From a checkpoint of a small mixture-of-experts model trained on Wikipedia.
Size: 13 layers, width 192.
Experts: 32 experts in each of 13 layers, 144 xIELU neurons an expert, 2 picks a token, a shared expert of 128 neurons.
Below are experts of layer 7 (counted from 0) of a mixture-of-experts language model. Rows are named router (the router's row for the expert), up (a neuron's input weights, with its number) and show model dimensions 0-191. Each number is 200 + 30 x the weight over its row's rms, rounded and kept within 0 to 999.
Before each expert's rows: a language model's description of what the expert responds to. This comes from a sample of Wikipedia text that the model never trained on.

# expert 20
Table and list delimiters. Pipe separators between table cells, header divider rows, and hyphens starting list lines, in discographies, election and match tables.
router,252,179,169,246,171,202,167,221,227,178,185,212,196,187,149,222,212,177,165,226,197,181,213,96,213,174,219,183,173,195,158,172,195,207,165,207,217,184,182,149,206,216,223,235,203,209,171,187,168,193,185,170,197,159,164,227,191,223,196,159,245,217,165,241,194,173,178,185,192,216,174,133,177,148,190,191,176,200,153,170,192,185,164,234,184,210,226,184,214,172,182,222,247,170,205,239,195,163,176,227,209,195,229,234,225,164,152,251,152,169,125,163,199,217,229,229,198,194,165,240,199,214,246,175,177,244,242,215,196,228,179,205,223,184,209,221,157,207,216,180,216,203,224,199,205,246,199,210,180,132,185,193,214,249,245,197,195,187,198,195,202,197,176,260,176,235,241,219,213,241,202,260,210,202,238,131,174,169,265,129,142,205,187,186,191,178,219,221,140,233,209,158
up1,215,213,214,215,219,219,234,178,224,124,180,203,210,197,169,243,173,159,217,218,213,190,148,257,176,172,224,218,224,224,176,200,188,222,222,168,176,179,210,179,184,234,193,237,190,304,181,237,169,178,273,199,163,190,247,215,193,157,171,218,159,161,186,200,171,200,208,205,179,190,151,207,150,186,179,154,149,196,194,191,175,189,179,225,158,207,202,162,217,219,198,232,279,222,209,244,219,167,198,194,226,219,233,145,220,182,175,222,219,217,186,213,222,164,168,224,235,155,161,180,180,190,128,194,152,254,196,232,182,176,221,190,194,180,206,251,201,222,161,206,213,195,210,158,207,235,217,213,175,207,192,222,224,209,288,228,189,198,202,166,219,259,162,254,165,211,214,189,145,231,214,187,233,188,233,221,193,189,221,220,209,236,215,240,211,204,169,222,184,275,239,231

# expert 14
Numeric table cells. Spaces, pipes and digits inside dense statistics tables with numbers, percentages, dashes and ± signs, such as vote shares or goal tallies.
router,245,184,201,191,190,246,181,197,218,198,206,187,285,173,163,226,201,210,168,249,202,217,198,190,205,199,230,217,188,212,143,127,229,187,176,163,227,205,197,185,325,229,244,204,221,131,207,221,160,204,239,215,212,215,212,145,176,204,220,221,197,189,168,203,207,201,186,204,216,177,191,196,204,193,202,152,185,222,178,153,236,222,225,203,170,221,219,231,220,162,188,217,194,112,221,208,159,231,185,197,228,201,220,203,201,160,166,193,196,212,179,191,234,237,190,247,199,228,196,206,138,192,218,194,181,173,207,200,239,269,196,190,175,189,230,223,167,246,208,231,174,247,207,202,225,237,198,231,227,176,198,209,181,235,245,136,168,202,173,162,178,181,175,265,186,210,211,213,174,243,138,269,209,158,192,190,185,195,261,174,176,152,188,179,202,203,213,180,199,204,137,234
up1,213,235,166,234,181,244,236,212,225,149,188,157,157,192,179,198,147,169,169,222,207,159,180,183,183,251,204,229,212,217,174,200,274,247,173,123,248,193,218,178,225,190,206,172,189,239,249,206,238,210,178,208,245,224,214,265,234,198,201,142,173,173,243,182,206,213,235,222,189,178,169,219,217,161,182,178,157,192,190,174,209,216,243,178,187,200,207,165,192,222,214,180,169,153,177,226,213,187,210,174,253,173,225,194,190,183,196,205,277,230,184,222,223,222,202,165,187,246,228,219,192,175,127,145,267,216,175,205,214,213,181,270,188,236,234,172,213,197,188,209,217,152,191,211,170,199,216,246,186,173,159,168,215,229,210,161,184,244,257,193,167,208,180,205,190,148,183,215,224,209,163,196,188,183,195,174,223,161,144,161,231,240,229,198,199,231,152,214,148,218,203,168

# expert 0
Noun and verb suffixes. Word-final inflection and derivation pieces on nouns and verbs, such as plural s, ing, ed, ation, ments, ities.
router,288,201,166,177,227,224,189,169,232,132,94,194,237,165,178,240,196,207,186,190,236,177,235,157,178,236,218,211,224,236,142,199,265,234,163,228,203,236,233,184,210,237,177,198,190,191,200,225,121,207,243,168,149,189,181,226,201,222,174,169,186,176,179,246,220,218,188,199,207,157,193,149,222,206,180,187,182,190,179,203,225,216,199,241,177,246,230,205,188,217,215,234,191,199,208,190,184,188,161,191,192,165,239,220,184,183,204,199,227,148,197,220,200,228,237,216,211,229,158,173,198,249,246,210,235,228,202,199,182,240,204,196,187,196,193,271,184,253,221,188,201,213,255,205,227,232,210,206,229,206,188,178,196,209,217,222,157,189,188,155,194,232,202,267,173,240,219,223,192,164,106,204,189,206,176,144,168,168,202,171,180,170,223,192,185,172,226,210,140,213,163,213
up0,192,143,169,177,172,122,195,260,189,144,292,194,227,215,193,231,204,233,193,186,166,186,193,223,258,190,188,246,222,192,250,198,223,175,207,203,239,189,188,188,237,216,184,188,258,238,173,227,162,224,126,233,245,203,217,199,203,204,206,198,195,177,194,207,196,216,216,206,187,218,165,204,137,165,200,197,200,254,169,164,194,189,212,176,213,207,212,215,136,177,211,175,262,230,219,190,178,188,236,226,177,209,198,260,179,163,201,219,135,186,177,227,172,153,207,188,190,163,209,248,162,184,155,219,179,238,175,151,203,218,167,192,214,169,206,216,190,163,153,214,148,178,193,241,219,224,210,169,183,236,236,240,212,223,164,198,187,237,179,180,161,192,214,228,238,191,210,123,235,193,239,193,221,208,215,245,220,209,190,202,233,145,241,191,185,163,187,202,170,184,143,250

# expert 12
Word-initial lowercase pieces. First fragments of lowercase words split into several tokens, such as s-table, ba-ffling, ven-tricular, plus single math variables like u, k.
router,197,214,170,279,173,187,227,226,270,179,210,205,213,145,138,202,271,172,129,204,188,177,149,210,126,149,223,235,131,215,224,192,202,180,206,190,195,210,226,152,214,234,228,159,236,175,229,210,177,207,191,168,218,201,194,178,216,211,234,183,192,193,154,206,216,208,227,151,214,208,197,204,208,207,151,198,200,220,201,179,176,204,180,211,215,208,230,193,167,134,245,237,220,164,209,182,164,220,199,154,205,182,187,190,154,152,155,220,180,203,146,245,205,259,148,231,209,196,223,208,189,252,191,148,157,223,235,212,226,225,173,212,206,233,217,209,220,185,248,273,198,196,213,223,214,246,210,182,147,183,177,229,212,170,214,168,158,181,179,163,181,186,198,263,255,205,202,228,135,214,192,225,177,218,176,198,145,217,216,152,193,167,212,202,197,180,227,201,202,192,185,216
up1,230,191,173,233,157,224,162,178,222,236,206,191,198,180,196,231,275,165,213,203,175,229,170,201,160,257,241,205,232,194,180,191,174,192,162,170,204,227,208,241,219,245,212,200,199,235,234,239,167,207,187,275,151,223,212,200,164,200,288,233,179,197,173,211,245,229,257,219,173,228,195,247,202,198,171,208,166,224,180,199,184,221,222,192,205,205,216,175,183,208,214,198,223,197,225,240,179,170,173,233,246,190,232,211,267,187,208,185,167,217,189,193,123,191,179,199,244,205,192,161,224,214,209,116,151,190,210,186,274,179,236,246,240,188,188,166,186,160,176,213,161,206,169,138,178,176,133,202,220,192,181,159,185,152,215,173,210,181,186,203,235,145,179,197,177,147,147,235,176,189,188,214,190,232,187,190,187,203,173,200,224,233,143,222,154,187,188,212,206,205,243,220

# expert 8
Table cell spaces. Blank space tokens opening table cells after a pipe, plus first digits and month names in dates, like January 18.
router,211,210,193,223,210,184,169,211,232,188,156,187,225,176,125,196,255,186,184,205,204,145,181,171,181,188,230,199,220,225,201,167,213,154,186,232,158,225,200,217,265,241,167,191,207,215,241,189,171,186,224,185,117,204,212,180,188,194,163,209,213,160,143,200,215,189,202,207,237,211,186,177,180,151,180,184,226,183,90,163,175,206,132,189,214,248,250,223,205,182,196,213,271,191,264,229,212,201,161,240,194,232,205,228,172,201,204,234,152,204,109,240,184,195,232,233,233,196,212,190,210,224,193,190,170,259,221,228,171,236,167,202,205,201,231,193,178,173,176,192,241,231,175,179,222,214,216,193,197,135,201,229,164,217,238,193,154,185,181,193,191,175,194,224,224,179,194,200,255,209,208,222,194,195,162,207,185,227,230,135,192,200,189,191,152,221,201,211,187,229,119,183
up0,202,193,210,199,170,187,279,253,222,191,211,195,236,192,141,213,179,155,158,159,235,158,176,207,164,180,242,203,180,240,163,176,155,241,177,158,211,224,185,224,191,221,182,220,192,259,198,212,248,201,197,156,221,182,208,213,221,178,198,149,199,182,179,237,170,219,210,216,236,156,178,239,211,183,200,248,161,207,209,244,213,235,228,202,232,182,165,258,199,195,187,213,184,218,222,250,188,187,213,196,185,196,165,201,206,170,167,211,157,228,176,221,158,234,174,202,201,174,193,202,233,187,221,198,275,215,201,166,252,194,174,177,261,209,245,215,175,218,237,189,221,206,193,191,174,253,167,179,263,177,128,213,265,243,244,213,205,210,158,253,170,211,197,199,207,199,132,209,165,203,195,185,189,187,138,165,208,160,249,214,225,206,144,201,156,252,212,204,195,165,143,196

# expert 22
Counts, scores, number pieces. Number words and digits in scores, measurements and hyphenated compounds, like seven-ton, best-of-three, 28–10, often in sports results.
router,193,213,220,215,178,184,206,184,211,199,177,191,280,150,191,253,219,143,186,223,225,183,150,159,200,173,208,227,184,204,169,172,199,179,172,223,181,183,193,212,234,224,216,190,161,197,190,234,180,275,188,186,212,211,221,191,166,188,206,159,188,158,177,199,224,233,153,240,205,231,126,132,187,137,149,204,220,219,136,189,169,241,194,196,180,272,225,175,214,164,197,251,222,153,230,174,136,225,212,196,228,231,245,210,195,135,182,232,193,174,170,192,199,185,173,246,161,238,258,221,158,186,215,209,127,170,190,189,219,229,206,260,178,213,218,180,174,251,221,194,235,244,232,164,208,220,241,225,228,213,178,191,209,215,162,199,187,145,156,180,230,230,190,225,205,210,171,189,163,198,164,233,207,214,190,180,204,211,165,203,186,173,197,180,227,144,185,207,220,213,158,203
up0,230,176,241,201,213,221,186,202,162,121,142,182,185,207,199,190,198,199,181,215,164,168,200,226,209,190,219,222,213,171,224,188,230,187,189,185,229,199,199,218,206,178,184,227,177,220,229,171,178,255,207,212,219,175,179,219,167,220,249,176,219,182,279,176,213,176,186,214,204,230,233,151,142,169,205,205,185,175,190,229,246,170,272,174,158,190,260,230,189,184,198,129,217,237,165,164,209,218,212,243,233,227,191,187,147,165,218,218,204,155,170,205,216,155,181,291,214,234,211,148,193,211,191,187,209,255,225,237,206,204,148,151,210,173,205,138,214,157,175,218,171,201,260,267,198,166,188,147,195,177,163,206,273,181,222,190,234,200,220,195,152,181,191,184,254,174,253,196,192,164,182,208,161,196,189,197,189,214,181,233,188,196,203,163,165,197,151,224,169,197,185,216

# expert 1
Sentence-start determiners, name pieces. Capitalized sentence openers like The, This, It, plus mid-word fragments of foreign place and personal names, such as Wre-x-ham, Ch-in-tapalli.
router,210,182,201,244,193,220,235,202,208,141,178,195,191,230,149,191,250,147,164,240,158,226,150,167,168,191,228,216,196,216,200,205,219,138,211,218,168,200,221,185,206,258,215,213,173,226,191,169,173,189,186,212,176,159,163,211,177,235,215,172,202,238,190,245,221,173,183,227,204,238,172,155,209,191,213,230,203,231,169,162,200,186,170,208,155,175,232,171,248,207,241,220,255,167,168,208,196,226,199,190,215,242,191,200,221,172,184,241,206,208,166,189,174,239,149,233,185,237,181,233,201,225,187,221,164,223,194,223,190,213,164,195,241,223,205,211,138,195,251,241,245,214,192,192,246,169,232,243,159,132,208,236,195,223,211,148,195,164,183,163,153,242,213,229,129,175,232,260,169,189,166,259,160,217,201,174,180,176,227,171,167,147,144,147,226,190,180,168,217,209,165,211
up3,252,202,225,179,185,179,225,168,166,175,220,243,197,225,210,179,214,213,190,202,195,219,211,183,211,171,264,212,235,167,228,264,162,155,159,238,242,191,222,166,197,246,204,159,202,237,163,219,214,200,247,184,165,180,166,232,213,194,175,209,201,180,156,207,192,182,208,236,149,150,217,166,195,239,220,201,216,207,198,165,158,230,118,268,234,167,218,182,235,192,236,148,239,248,218,245,215,190,195,216,203,201,194,143,214,224,148,200,116,174,179,224,259,179,169,191,175,195,176,224,204,222,191,154,200,192,211,264,204,219,242,201,206,201,178,163,165,233,242,225,206,173,208,168,214,190,184,141,153,166,198,174,195,195,207,245,192,195,194,135,243,147,157,201,199,213,210,267,152,223,190,158,149,227,235,198,208,188,225,178,177,193,217,168,174,184,225,208,188,192,184,181

# expert 25
Name-initial syllables. Capitalized opening syllables of non-English names and words, such as Cor, Be, Mal, Qu, Ar, often after a first name in lists.
router,199,224,160,217,215,219,209,185,204,205,229,185,239,184,163,225,267,125,168,229,207,178,216,205,197,211,214,164,198,219,203,141,230,209,154,189,226,195,205,118,233,193,252,191,250,178,222,195,179,182,192,176,176,207,164,166,204,122,176,227,232,213,172,245,222,196,228,194,217,152,196,194,159,180,194,173,168,210,199,168,192,220,154,181,201,223,227,155,255,191,158,253,190,167,174,179,174,161,145,195,222,220,247,232,177,176,149,222,156,200,161,228,172,208,170,222,162,242,190,226,171,201,264,157,142,217,187,145,184,234,176,192,197,256,237,226,188,178,217,242,190,196,228,200,210,193,208,193,186,203,168,255,177,209,209,141,158,180,179,154,187,233,174,204,176,212,155,239,212,201,144,216,164,144,228,206,155,184,185,182,188,167,187,198,211,153,191,223,209,222,154,177
up10,219,217,201,185,215,171,215,166,186,266,189,210,223,182,163,193,144,251,156,232,158,139,218,161,170,159,185,189,167,208,187,150,232,208,186,167,214,164,232,184,197,274,210,198,189,165,191,200,202,156,222,245,196,193,191,187,183,185,132,171,175,204,231,206,212,279,196,190,189,200,226,196,170,199,215,159,228,192,201,208,211,201,186,187,189,213,226,177,227,216,229,211,217,205,219,261,161,157,238,208,235,204,181,202,135,191,217,217,200,211,155,195,220,253,195,194,197,208,229,194,202,266,217,139,186,144,206,213,250,213,242,250,163,218,218,177,213,213,150,233,180,177,174,235,246,141,210,231,162,208,148,179,270,193,170,225,168,201,209,213,186,247,190,132,190,170,206,253,199,195,152,204,196,190,225,178,194,215,143,147,198,190,200,185,184,211,243,214,206,133,209,152

# expert 9
First names, name starts. Capitalized given names or opening pieces of proper names, often in tables and lists, such as Jason, Stefan, Walter, Ri-cardo.
router,192,204,166,244,178,189,204,172,225,147,201,233,244,167,162,209,230,137,120,224,179,243,177,159,205,175,254,208,187,225,192,195,199,171,212,186,169,224,216,160,226,194,197,231,230,175,225,194,199,230,178,119,178,168,169,134,201,161,189,224,239,212,186,205,189,167,188,187,241,163,202,170,150,156,189,183,222,198,203,200,206,180,169,182,206,222,218,204,237,170,182,241,197,189,258,236,152,209,201,238,232,197,180,250,173,185,204,233,193,198,153,216,191,258,239,242,188,249,178,223,173,258,234,217,157,184,268,235,199,212,194,175,202,231,263,202,169,191,208,207,151,196,201,190,213,221,190,170,172,122,186,219,135,197,263,146,194,178,227,188,231,225,167,192,170,210,215,239,185,189,217,223,157,185,177,198,167,199,224,151,161,216,177,182,228,180,199,180,177,231,157,190
up10,181,186,160,226,274,214,206,209,223,200,230,209,193,177,146,153,211,234,249,194,214,209,179,194,179,183,168,181,247,188,217,196,224,198,219,255,252,155,207,181,249,217,186,181,183,228,210,190,188,192,200,193,184,166,210,187,178,256,178,187,191,138,204,182,187,123,138,175,135,228,216,201,233,151,195,165,197,165,178,221,227,213,156,146,182,198,169,203,188,201,194,199,217,159,200,204,175,188,233,227,234,208,175,210,225,181,179,200,223,203,194,197,189,184,243,271,224,214,189,223,182,217,223,190,111,134,236,184,208,224,234,226,274,207,229,224,233,150,221,215,209,186,217,202,161,201,153,172,189,124,166,138,209,157,225,194,200,195,195,198,237,191,167,185,180,167,206,219,179,226,202,180,161,178,160,179,135,212,218,172,226,240,138,176,212,216,137,222,210,221,183,235

# expert 21
Brackets, colons, numeric notation. Opening parentheses, opening quotes, colons after infobox labels, dollar signs, LaTeX backslashes, and digits and degree symbols in coordinates and measurements.
router,180,226,159,240,196,232,228,195,224,184,158,235,212,174,146,213,218,215,173,223,178,167,160,188,166,169,218,189,197,201,162,142,196,181,115,179,211,268,217,170,231,221,218,173,220,148,231,180,160,187,236,150,221,205,174,170,184,217,191,189,204,177,180,216,187,237,200,204,291,152,196,205,183,195,179,220,232,211,169,121,147,180,211,222,148,224,178,211,203,200,195,222,273,180,195,211,197,248,220,214,187,213,196,225,169,160,212,235,194,178,189,212,172,201,187,236,201,264,237,222,185,225,232,173,172,236,206,183,190,217,214,234,231,216,247,260,163,190,242,208,176,244,189,182,230,189,262,168,228,147,232,247,245,191,244,178,180,218,194,153,166,177,185,188,191,220,206,216,204,221,150,222,188,233,230,206,187,160,194,181,187,163,215,133,230,150,210,214,162,196,191,167
up2,203,167,171,237,138,137,170,212,193,199,162,236,244,183,235,184,212,189,182,228,217,223,211,224,246,195,200,190,218,174,212,223,226,153,289,220,188,186,166,179,153,222,177,185,226,189,181,226,167,197,226,126,198,188,216,195,248,217,206,207,173,222,220,190,171,202,207,154,276,211,189,168,185,227,229,203,189,248,238,184,252,149,219,193,215,228,185,242,199,227,201,230,172,219,226,203,198,188,197,227,190,156,238,225,195,185,210,217,238,159,195,185,216,161,215,222,254,156,214,207,232,287,214,195,206,168,192,215,148,186,205,207,263,224,183,268,158,273,166,209,205,202,203,189,157,194,261,190,215,155,192,222,220,226,186,189,200,216,191,209,196,185,241,195,186,201,246,193,189,190,173,242,243,220,187,238,229,211,182,225,177,227,195,195,227,153,240,144,166,133,150,232

# expert 26
Capital letter pieces. Single capital letters or short capitals starting names, initials and abbreviations, such as D in AD, T in IIT, S in Skinker.
router,225,265,211,178,204,201,177,184,237,168,180,250,208,155,148,207,256,185,156,237,228,188,154,157,196,209,222,227,192,206,155,183,214,196,200,204,188,271,184,214,223,198,195,219,230,179,161,237,159,261,220,150,192,211,164,167,142,214,211,192,184,220,161,187,233,173,225,212,233,173,175,174,188,211,204,221,184,205,175,195,169,139,187,176,210,186,215,177,270,171,178,213,217,155,208,204,153,219,188,157,204,201,235,216,201,170,156,246,131,144,205,193,184,194,223,236,226,273,145,203,177,224,223,165,173,211,252,208,183,209,210,255,215,204,229,224,186,226,212,232,207,223,206,152,189,210,228,248,179,161,204,221,167,176,257,193,191,214,165,183,169,191,188,227,166,165,265,235,187,222,185,199,156,178,188,169,192,214,201,207,230,216,169,158,214,148,218,257,216,207,132,160
up10,221,264,279,199,194,253,232,209,246,247,174,217,194,142,141,194,234,207,142,173,201,198,190,194,212,175,193,219,186,186,193,223,207,208,189,201,183,189,206,209,169,175,225,219,255,194,231,204,226,219,174,212,177,179,205,225,244,207,218,199,157,248,166,202,240,125,230,188,137,211,181,187,174,214,209,183,192,238,198,156,222,175,173,213,224,176,221,224,205,189,136,238,198,188,229,192,140,208,224,219,182,159,120,201,199,182,185,208,167,149,226,160,171,213,147,158,170,169,213,219,115,208,187,184,219,167,226,210,172,206,210,223,152,230,237,228,233,176,178,247,219,233,176,171,177,237,267,205,229,214,160,207,134,211,204,164,200,228,259,210,233,201,171,208,154,225,188,214,191,229,162,229,246,204,192,192,226,202,202,213,207,246,167,214,159,206,232,197,208,235,242,204

# expert 23
Mid-word consonant pieces. Inner word fragments inside longer common words, such as auto-m-ation, transme-mb-rane, decap-it-ating, Cor-r-ections.
router,230,209,151,227,232,197,225,206,208,169,189,181,229,173,185,147,189,174,191,199,190,157,223,166,200,193,221,203,202,192,195,169,276,227,188,207,218,197,161,177,238,205,171,237,254,181,171,179,164,272,207,215,139,183,156,180,212,196,182,176,260,136,168,217,249,177,166,238,212,213,225,181,152,230,177,208,194,259,180,200,211,195,179,254,193,220,205,153,177,190,204,198,216,197,195,154,175,221,189,160,208,216,166,194,193,149,164,207,173,228,199,263,178,204,216,184,197,204,223,228,189,214,183,151,180,238,207,218,184,253,187,258,186,156,201,199,158,162,244,175,214,228,215,200,268,191,232,254,186,168,212,182,235,241,245,172,192,196,182,184,141,166,164,247,248,167,183,244,198,188,168,222,198,151,229,159,173,204,217,170,184,243,161,160,223,177,205,173,145,250,154,189
up0,234,200,174,188,185,195,256,228,191,231,178,199,210,194,294,198,183,177,214,236,228,168,223,207,201,210,174,196,187,177,206,155,199,194,173,182,225,195,236,196,208,168,234,217,218,203,197,162,239,184,181,184,236,182,167,204,283,186,203,206,186,174,174,189,170,187,259,173,238,231,224,153,254,181,204,217,151,194,216,233,180,171,234,186,200,237,203,203,218,206,184,212,244,235,215,202,205,131,172,194,217,200,164,191,219,241,173,219,191,171,220,226,205,192,265,184,157,197,272,179,179,180,143,188,211,219,160,183,152,216,203,252,189,175,287,170,172,136,238,196,182,219,231,192,204,249,206,217,177,144,160,205,211,208,204,214,184,148,214,172,164,203,188,269,202,181,213,194,201,206,248,199,184,190,128,227,175,177,229,112,143,222,170,228,185,231,180,183,200,163,178,184

# expert 31
Common head nouns. Ordinary nouns after the, a or his, such as film, album, site, town, role, term, often followed by of.
router,226,276,165,218,185,195,201,241,250,191,154,189,242,163,150,222,247,190,175,195,237,234,210,198,167,149,247,246,225,245,156,153,222,203,184,197,176,184,196,192,246,209,200,190,221,210,216,223,143,159,217,174,218,202,196,187,266,189,249,180,204,174,174,228,259,225,223,217,211,191,200,113,230,169,181,168,199,176,182,208,180,203,185,221,176,203,209,244,195,189,198,211,229,199,191,212,208,270,172,208,201,184,203,201,194,141,181,235,153,190,186,214,215,184,185,213,214,248,161,189,193,171,202,207,178,221,259,174,235,240,167,201,224,225,179,235,188,165,207,199,205,205,255,186,190,218,284,140,142,170,240,255,210,197,213,208,184,196,166,201,179,213,186,218,207,174,198,202,184,163,159,196,171,160,195,165,187,205,259,202,184,177,128,138,238,226,177,204,146,226,201,241
up38,181,192,160,189,196,186,214,306,222,134,153,186,166,208,190,212,168,284,168,215,183,174,189,216,154,180,209,149,178,251,225,172,175,226,184,212,184,155,164,173,200,209,178,207,185,236,248,181,191,227,190,210,217,229,188,185,207,220,221,200,227,157,179,168,177,227,188,204,217,240,193,209,165,210,163,186,203,180,206,185,197,173,276,231,187,228,220,213,205,207,206,176,158,177,174,215,188,216,224,168,179,212,175,203,258,193,250,211,128,196,205,300,219,186,206,208,223,172,181,226,237,212,192,196,197,203,191,194,197,182,168,227,228,217,234,220,206,171,208,219,211,229,187,212,184,186,212,191,208,161,167,255,166,210,195,214,207,191,199,214,221,211,188,253,237,148,252,213,182,213,221,223,208,264,172,178,272,191,236,263,204,171,164,270,121,139,203,188,182,185,169,226

# expert 30
Conjunctions and list separators. Coordinating and, or, & and separators such as semicolons, slashes, and line-initial dashes that join list items or infobox entries.
router,211,231,188,228,229,169,197,208,224,177,192,145,207,185,180,203,212,198,179,241,210,227,179,217,162,167,209,169,161,203,210,169,248,194,182,208,204,215,222,208,226,244,204,195,206,151,206,171,175,210,242,215,155,201,207,204,195,201,196,194,273,187,133,250,207,203,231,187,242,196,186,159,222,143,183,185,236,194,174,169,206,195,176,238,192,219,192,149,260,186,165,190,195,166,183,163,169,183,197,205,164,225,225,190,166,171,151,214,198,145,140,254,132,219,179,250,210,218,203,191,151,176,252,164,205,198,239,188,178,207,185,224,166,213,158,173,191,238,251,211,180,174,208,192,186,221,209,268,214,198,156,264,242,260,257,205,194,216,167,187,178,295,192,200,209,257,222,220,186,216,155,255,150,172,213,175,159,196,244,183,156,182,173,209,180,186,256,207,205,207,212,178
up1,173,248,179,208,227,239,187,195,217,219,187,191,158,212,232,231,198,214,193,250,183,238,159,222,178,210,209,201,185,232,215,173,181,236,188,234,251,206,181,205,160,240,179,231,171,159,215,247,234,217,241,184,226,206,218,191,179,168,205,221,186,202,182,209,202,223,178,148,230,242,143,185,237,225,193,148,223,221,175,216,224,210,195,206,245,175,246,109,213,155,202,212,174,201,221,262,236,198,177,188,192,230,253,163,207,270,176,206,216,232,220,252,116,190,196,221,156,243,226,238,220,244,208,228,219,217,162,159,181,145,190,212,212,180,195,202,198,211,178,224,221,216,202,193,213,195,198,210,225,182,195,288,216,187,155,176,214,175,180,195,172,246,201,204,163,168,155,137,209,206,195,198,182,154,241,149,194,172,167,156,148,227,174,231,191,196,166,146,231,244,218,168

# expert 28
Surname and place endings. Final pieces of English-style surnames and place names, such as -s in Roberts, -ton, -ley, -ford, -ville, -shire.
router,267,214,168,219,259,248,187,193,244,193,199,205,213,160,181,182,187,155,168,224,180,186,213,205,183,209,218,188,214,179,202,199,264,173,157,207,220,268,211,199,232,217,181,180,185,148,220,176,148,179,229,204,161,179,107,198,186,178,224,191,205,166,195,216,203,156,190,178,222,195,183,141,232,208,205,167,202,234,141,175,211,237,192,237,188,201,187,212,278,186,235,205,213,178,247,231,171,181,166,180,208,178,271,245,212,170,214,235,198,189,184,214,149,209,212,234,214,190,154,239,145,210,239,152,200,182,207,263,168,224,143,188,192,217,155,215,159,263,182,235,230,221,215,173,247,200,212,184,229,151,210,218,187,218,195,148,210,183,130,174,216,194,203,200,219,256,211,228,196,180,182,234,204,212,218,188,148,188,177,181,190,195,159,210,218,195,206,181,194,241,126,186
up12,228,227,193,188,185,230,170,255,188,187,268,203,216,200,129,190,230,236,234,203,158,166,290,168,176,201,256,162,267,165,197,126,170,206,199,203,185,192,142,215,186,236,267,215,202,215,190,216,188,164,192,234,238,249,180,178,241,197,170,172,148,233,148,188,186,260,184,223,210,226,233,185,179,236,258,229,231,206,225,218,199,201,199,181,166,181,217,224,209,178,196,202,211,197,213,202,186,198,164,248,229,200,223,175,198,211,218,201,161,210,215,196,193,208,264,208,197,177,203,172,152,217,182,205,194,155,228,213,168,195,217,197,167,256,165,183,166,187,218,221,169,206,190,268,182,155,201,189,264,199,144,217,197,187,190,189,251,196,182,148,160,194,189,260,209,161,212,224,186,225,216,187,198,221,166,219,188,163,131,189,200,234,185,194,218,220,221,219,172,245,215,150

# expert 3
Clause-ending punctuation. Commas, periods, closing quotes, closing parentheses and table pipes that end a phrase or list item, as in primaries, or "Todd".
router,242,172,176,235,245,246,209,193,217,217,177,200,212,174,164,196,206,190,160,223,194,154,226,123,146,174,219,173,186,248,185,140,193,206,196,223,193,212,234,203,207,220,221,217,230,214,218,231,167,199,254,203,171,140,178,218,230,161,215,188,222,161,149,235,188,241,238,214,191,183,204,192,217,203,207,191,235,208,176,198,192,150,170,269,183,215,194,186,222,182,165,236,237,188,183,136,191,213,162,214,240,190,207,259,194,145,183,272,183,211,192,193,133,217,148,240,240,220,152,199,141,243,217,196,168,198,244,217,189,247,201,237,137,244,262,166,134,240,183,183,203,201,191,184,230,208,215,208,168,170,172,256,179,253,235,182,178,203,155,184,198,219,185,218,221,242,232,248,179,219,164,217,156,191,168,192,169,188,165,190,187,203,210,189,188,168,209,203,203,213,210,188
up2,114,190,179,178,218,193,168,211,196,208,202,197,191,194,194,189,193,241,232,193,194,207,192,198,174,162,235,206,204,191,225,213,201,150,193,227,238,173,240,194,157,223,210,240,214,182,215,191,181,207,188,242,175,185,159,258,207,148,199,179,151,163,153,176,201,212,178,206,172,153,252,262,204,230,169,178,170,225,180,243,202,197,245,191,172,173,245,222,139,193,187,189,215,231,217,226,195,201,171,197,218,253,256,219,180,181,147,190,184,164,177,210,153,205,156,213,154,200,215,193,185,237,195,201,184,182,166,158,169,197,247,236,266,199,242,220,173,195,263,182,215,218,197,196,288,219,245,247,176,214,228,182,230,196,160,247,164,223,180,211,216,218,244,211,181,201,279,221,240,218,229,214,198,137,189,241,232,209,237,207,238,205,213,228,198,181,211,173,249,132,206,158

# expert 15
Table headers, foreign bytes. Table column headers and infobox field names such as Date, Total, PA, vocals, plus raw byte pieces of Thai, Chinese and Japanese script.
router,192,269,178,216,190,227,192,231,223,225,160,216,204,165,155,207,231,161,179,222,195,209,223,150,198,179,219,237,179,200,188,168,241,227,211,205,193,197,216,185,261,240,197,169,198,154,227,186,150,215,220,160,206,193,215,186,191,183,211,229,191,191,127,205,214,212,222,190,178,197,199,170,162,164,184,207,211,186,186,133,232,258,196,204,201,220,184,157,201,216,195,209,206,137,205,227,171,218,170,220,182,194,199,211,209,204,172,274,217,201,180,201,208,229,199,251,170,275,143,230,191,192,187,213,184,211,212,166,227,206,215,203,192,236,262,175,144,140,228,157,165,240,258,162,179,218,200,209,243,207,188,244,223,217,291,138,181,189,226,184,218,187,190,245,208,222,229,243,223,193,191,243,173,233,206,197,177,188,222,154,155,239,154,179,229,128,202,222,187,227,134,165
up2,191,193,181,223,193,220,232,193,173,218,202,230,195,144,189,232,225,219,120,225,160,192,233,168,227,157,201,177,224,259,200,234,211,211,167,181,166,202,212,148,231,196,194,206,227,209,252,196,188,239,204,167,220,141,254,234,157,183,121,232,161,222,241,187,247,214,179,169,198,222,216,224,223,246,224,234,196,172,161,238,256,200,224,220,214,197,177,196,190,222,170,245,178,250,182,254,193,228,228,240,147,250,187,165,190,171,193,180,207,205,153,174,225,187,236,198,197,219,233,216,169,226,186,233,197,182,226,251,223,204,154,210,271,210,217,169,151,135,198,202,190,208,201,195,162,175,157,181,153,235,203,204,229,199,220,193,239,204,164,222,220,190,226,244,141,224,162,218,162,190,227,222,145,209,208,209,146,212,199,200,261,213,194,212,202,179,187,167,210,225,205,138